python train.py --hidden_size=512 --d_expert=192 --d_shared_expert=0 --router_score="sigmoid" --normalize_top_k=true --init_std_router=0.0335 --norm="layernorm" --batch_tokens=[65536, 131072, 196608] --max_seq_len=768 --train_tokens=1248000000
Below are experts of layer 5 (counted from 0) of a mixture-of-experts language model. Rows are named router (the router's row for the expert), up (a neuron's input weights, with its number), down (a neuron's output weights, with its number) and show model dimensions 384-511. Each number is 128 + 24 x the weight over its row's rms, rounded and kept within 0 to 255. Numbers have three digits each.
After each expert's rows: "comes before" lists some tokens at least twice as common just after its tokens as in all text; "comes after" lists some tokens at least twice as common just before its tokens as in all text. This comes from a sample of Wikipedia text that the model never trained on. Tokens count by the router's weight.

# expert 22
router:183124133166175139128079157148140158107136222143103105146128078133148110115124175119124156160134142125146143138142093129116188159111100079133148154131135169105102167127151159098141151182146110127131144121075081125112147130126170135136156123109132135090191134135127163047086072153138127152131095103096087146070136130142121134125172130092151113125136119144132137104113143148153079175142
up0:141118117113136135146148153123100163090115158126110122150148165135114116122122105165110102161097136187113144137121073122140106152115122123167176120126187120096129086148186144121161138159083129159124124094107116142120121096160145197130109167106182148092095153168161117157084112154151107108132120116111104130110144114121172068142143130142156114094132111138181105132103123112125129119138
down0:102112168112131149114086113121160124092139144132112144108130120135131133123132102152109153135106140140106138158096135138175132142118113128154136139167139144124174123121084147129087140139119139145108080125143099130136172125090095139106112119147168149111120117107127089171072116104143112108144194130151098130099116063109104132164167117197106162139123097097098128116165141105117145106084
up1:091141140154135144143127138140134165091120134137093121163166096151129132087107132165141144180091161134104117144179071159150140110134104097133076161107152147114142172087111127127151112092109118131136153119155080170093150142108109111170127154135145123139116110119130132130101098131152109117115113096137144089097154141137175175153120184124143140130093130123094125098165153118112098147115
down1:095120144088109127137181126131113113170117115140113162147105091160133153124150072164119126106129159134119144099146114097162103119160112158138133122124093153104128105135135124134133134195133109153141100110123161130113133133093172117095109150141158099140123167126156113134120138094097149109096110127126111125139121120136152149103132107130137125136150124157168176114144148146106136141099
comes before: "2", "1", "\n\n", ")", "–", "="
comes after: "1", "2", "\n\n", ".", " =", " (age "

# expert 12
router:085148130130104177125130138145086110154112155129080106124137089109119139139131155134102133172133111135084131141157101092138125163114142125151122137129142118134117152109122143101142086133083094146129121122149177136130107115133102087157154119108114118119128139141154149106156126126111113091149110121138115119095094131139147110165119141130166109130108134165156085163154154129084140154107
up0:163138108126104132153133145158156135145133113131134076110135125112124150160114113109110144149153184119099153169140118153090142154146100125084173145135140104110112166104126158127148151151123116078113105114089126147162113118135125148128166123105100097120104133122144123146166083120107126161149128169155158127134140084138133125159115133129131159105141111145147155094111110156136112134120
down0:158138142148111182124133131148135117128135164095169118149131089178126110119072158106087165110132097089161153123102132110121115101136143103114124187130143132138120159114096143114144116108147114133148138116121115116125141176066111124148141147084115132134134145165131131107126120141113152132134148134135162176138137128109071148158150168145156140162157110133113158171118139117121120141131
up1:155127097133112141139134117139124150153114101118138102113181135147161158157126157136108132155133179109138145138144117140146121122131159123138133117131078130128109168102148121130118105093116115138144127147138108134117153133188124125156138151148124133085130134185085117123137101099127132097114106165133148109140121151139123106107174182159131122070086175101154112121113134146116147095140
down1:086166149074146115083103122114127148140140107135104129135076123144103138171152142119111153167119077167133133129125185111139108109153153131104155138111118137137164117144131173142118110159105131137143121094154138091128142149152126086108126178111115078141168142130080092121148136084167119101129096153140118108162134122159114127086159103114105138102077108123090118149157132144097115087092
comes before: " |", "\n", "0", "% | ", "\n\n", "% |"
comes after: ".", " | ", "′", ":", "3", "; "

# expert 11
router:117147104188125152146087091123145135155090171134131102114105134101127149130134117144108121103118112099086101137135163112117138113115094113107133074130109119124138124117117140138156097096137131142159136157116144167126109106116145164107105138135111154158126122115098108127130116101119140107151094140112085119096112129100156134152130147163158071126156143166122145162075169129071141093137
up0:118138127152096111097136125144110129095169128141117163093180129136153145120125133202105147139198124114141129145126139157108172115144096136120125134139126059095100138104132105108120114086101141126136098168110139159141096135139134111155140142062124138146106131134114139118118151117119109087126136131094132132086149136096118081131138130178107091125106121109119136116126128140101108160125
down0:129142109137107168112099172121141121136127117150199148099092127124102137105104131160113153148117112130120127114121114164143178134085114114091111126090115113150120113133132118097157168102124115135107151111124099135141156151136138130162126124101151126162071105154094127098142148118105100134103128142136076111126121083125119120074127102098126178203141131076154111127111102116111106186183
up1:106117144151159161121163127116098140112124120067122123113115160158085097145118132147149157120130102148148163128111140151071165117097178147128139126097153100116108118115105102115146131086136125138151103136094155141098132119149136148113144128128171127147130149128109118120124158163182127154115123113082134142153110166144123159155124110095152107129110149125123114142152142117173136143127
down1:112156140129170124158164139140114147141158158149126135133123117104155129131148124132115111116121151126104128103113142134114126113155092120102121091140144136126100163155171143129112195113145100093095119125124141115140131120121138129134129153100127119144089086092155132121148154115139095124115094098111085105120077108086093132159106117141138108106116126091125133123116111135160133116176
comes before: " | ", "| ", " |", "; ", ") | ", "|"
comes after: " | ", " |", "| ", "–", ") | ", "; "

# expert 52
router:131134114125157130152123141158098122110146097134134149149123096115141099141115094140157121096151141136145116128120131118117201121131110131105119111082097138133107088115181078099166148126072144130123160142122137151199140099120136113143142078118107160113122135149113176138161112114145154135107111132111086114148098100114129094154118138158148095127116106097135103121166087122120103122122
up0:150141099133081160127119148130188099152135151124106114142164106124098115078148145145111119136173144156149105139136145106108140116184131136138117145145127089137121125104106153154129146137158141129149125158150134144132155116104182085099158162114140159126142089106141137127136162134145132130131122113152075081121094113139130103155126118134133119121092135083149140121143147143130114125085
down0:137151148171147099131090128120181141125088097156123153128168148115110123117150158093127122127129119111110116138131139126127164092120154126093137177146118127168121138160115106136117131120145152116129128134083120112130154108141159120153104172082121095183134131132129207115112148095113105145106135134132120128125144120112119121115125150120178141146090208101091142186118142144158150190165
up1:116102166102130114152146122161114163138154149116125148102140122128155125186154094124166139149114160162126118140151178097171167118108108138114141110058101114108133151139110119150160135115080150120119148111125128107162123149122162180119143113121120143139110146115093119083112117149155151149138123172084078146127118100124156066150138109146118117141133103092108109136133142142194123126144
down1:134137157106127162124144139123087139149103101100133116088110114147133158136126127094086129153123135158117109118136145125128099161108078113114130127143153148140139137127123142106142149111120127146088136167116151114098146125138177075191140125148121129105094201145118133135137110137155136115129165143128174130174160157122101136128126104117075115149146179160124141113137083103112142100128
comes before: " | ", ".", " |", " (", ") | ", ","
comes after: " | ", ".", "| ", ",", " (", ") | "

# expert 0
router:128151141147104145102130130113088126122124137150103086106131160146143134105203135110173100145140143116114111126135101127106103135119159113066140122119095105103129092100111119139137127144088108144111136114127160141158119107141131143158128082100145117114123095163170098136141108126133119093127119117102112103159129162123106107146120131148136079104114161123167105097136124126062106139123
up0:151122147115130104132172130117145194126128132109141132108138165094159137123087136127138139101155135132065053140174158112107125153150136140112146109130134134071110132134144098092124077163132141167149134147100130102083105133133154165168136134119112074095084130154154127130143129116126122144139113161149112113133092150122179136128120133197159116102086132134145128119114104149136132165141
down0:142124155096145148161092113111106130155141117111080126129119128133157096165148110096145144115123127126115090130111107153132123098079133136121142127140151129109147131107121067153124066132126152197153160094126100116109119123092062121146132139115120128127121089091115094167132128127139137093152146139156097112123106098125167171109116104123118084108143143159092144146115121114124129132146
up1:139093144144147153098142101132149095145113149132109113088128137137088098131159132107145135114129141096120107153128124149133159098136131116151140141150146132098160182106116122101107075100097146141171132108144105156160189125158125153102142140132161117151147109147120107128158112106145133191113120094126112154146120132133123121137157130118160117130121117133161105128158156135156132153112
down1:105120134145111147098146140156114117175116159108163159126073134108163090116124154114104176092125146124161145092125144105145147110146108125147105111162128122157115114155075077157129106099088133051157163109165101136149137108111119131137137162147127087131132157125124106108145154116085126145122179132136124165160111162145105137133154159149099109132116156120076162141118110138134119119133
comes before: " | ", ".", "–", ", ", ",", " |"
comes after: " | ", "| ", ", ", " ", "; ", " ("

# expert 59
router:131099140103136135168114101175137112165187071145138129102111114131129164109122124100132157157113137132148115111135134120145115108132114115124106149159104150133138098084120145070102131128111102173119117114094118121178117140103123147125131103116138129134132091132127153128093081124088128110132108096123147132092157093140095121153118150137180123152099105125117123111103163141149117135148
up0:119144121104116113066144135167133161105141113103123140145163089123135152135120171147127143089184109128113125169113129116087111140165105130158142091099095139128109117109091160121156075145135129139150099175134113118127124132139154171130139090118133097142068118106183100115145153102182157152103164143119137140123119128116138148138156125107158113123074151102166164110099157149134183081080
down0:089129116133139163119099162119151117123191127163145128135105144109102165136128158114128157128128124132136164109117100121116108072096152140086129095094094134102137100124142152139083126073120140163132081166130145153121151119130128128185148187124104208113112147097099137090137095134111109109161113172134101122132125125107104164120133142153103147135133170127089091102145102127149168142146
up1:179088132118129121151144095135142144128187140122111110147115120119100141135150173104134164141161065085134158127173131121144146148169123130138139173114077104119126157165149166131157114102126161118144122123112118070112160100139089107103141146093133139136105112161143118148114145160145121215148119134120127133115148105125146160123108082116134142104113128129122084155074095146114146101155
down1:140116100136150112156128099180155122110138136147079133180158108108130075157118150141138131106105114134168152140137148140123178140166152103147078102117138112144125134125130159099174108124099129114177133111146111128145145147113152147164145127166142138136124137109130134140153102155166115151128098136140197143112131168149121108127138125116168137108091152096155140134131138145115119118105
comes before: "1", "2", "0", "3", "4", "5"
comes after: "0", "\n", "3", "6", "4", "1"

# expert 50
router:107168135087123111157139145142181166131119129108151106162103135131133129119073128135093124125097150140097160108092128124123104164136130132184103144151140125083106152143135158129092130118123133106134115155132118122127166096183158126139128111120094087134174134126128124098132184151165125120119076118163108145150101096156135093108123168103152128096077139134137126132091099120183150087117
up0:145123105100147131147142107122123139125070147119103117140125119097089169116114149147164136132144217111115138130125121127119153146149114128151138119147118125130114172114111103139136111103121165126126103152108102077133120129184110150145125112126144121138074132151120158136122130147134124203125073161123156120070090120124150125133132125147104107131099131117134083016099128142153168114136
down0:176133165145128170137114112133144084143132181114104179112111130119119118111112097118145164119088151096121147125120112164148098121130119133120100162132159138141116135123108150144141131096185120150160130143103126171100133144135148146110118186142167175110134121132158165142123122124118150042137143172135127139166132115138137157159139136156139135119145098076142144119121161128102138147120
up1:158138113097143134164123174136145167198147140101117102147124121169058137098133136123126118178124171127120143118126098129136138122119131150148152137136150136066152109123097118139177129119081090195151113158121113133121163093154128128149105093074142086115108124103127120107145070151145120145128129114161111087116123086143148139164142131090131151139128170136178105138134104157140142147160
down1:128166082130136131176123136163156132074114104160125120148148111160122136120141114113141092130133162120113142097134154111097098148160146108144151150097116161154115061136148152136133124098152088101123172143177105132139142166161123133125137131105110101140169174105134114142085134126160105097128153121127107125126108122090098117083146157149149140137118143077124167103146126106125107153155
comes before: ")", "\n", "–", " |", ") |", " | "
comes after: "1", "2", " w", "}", "(", "i"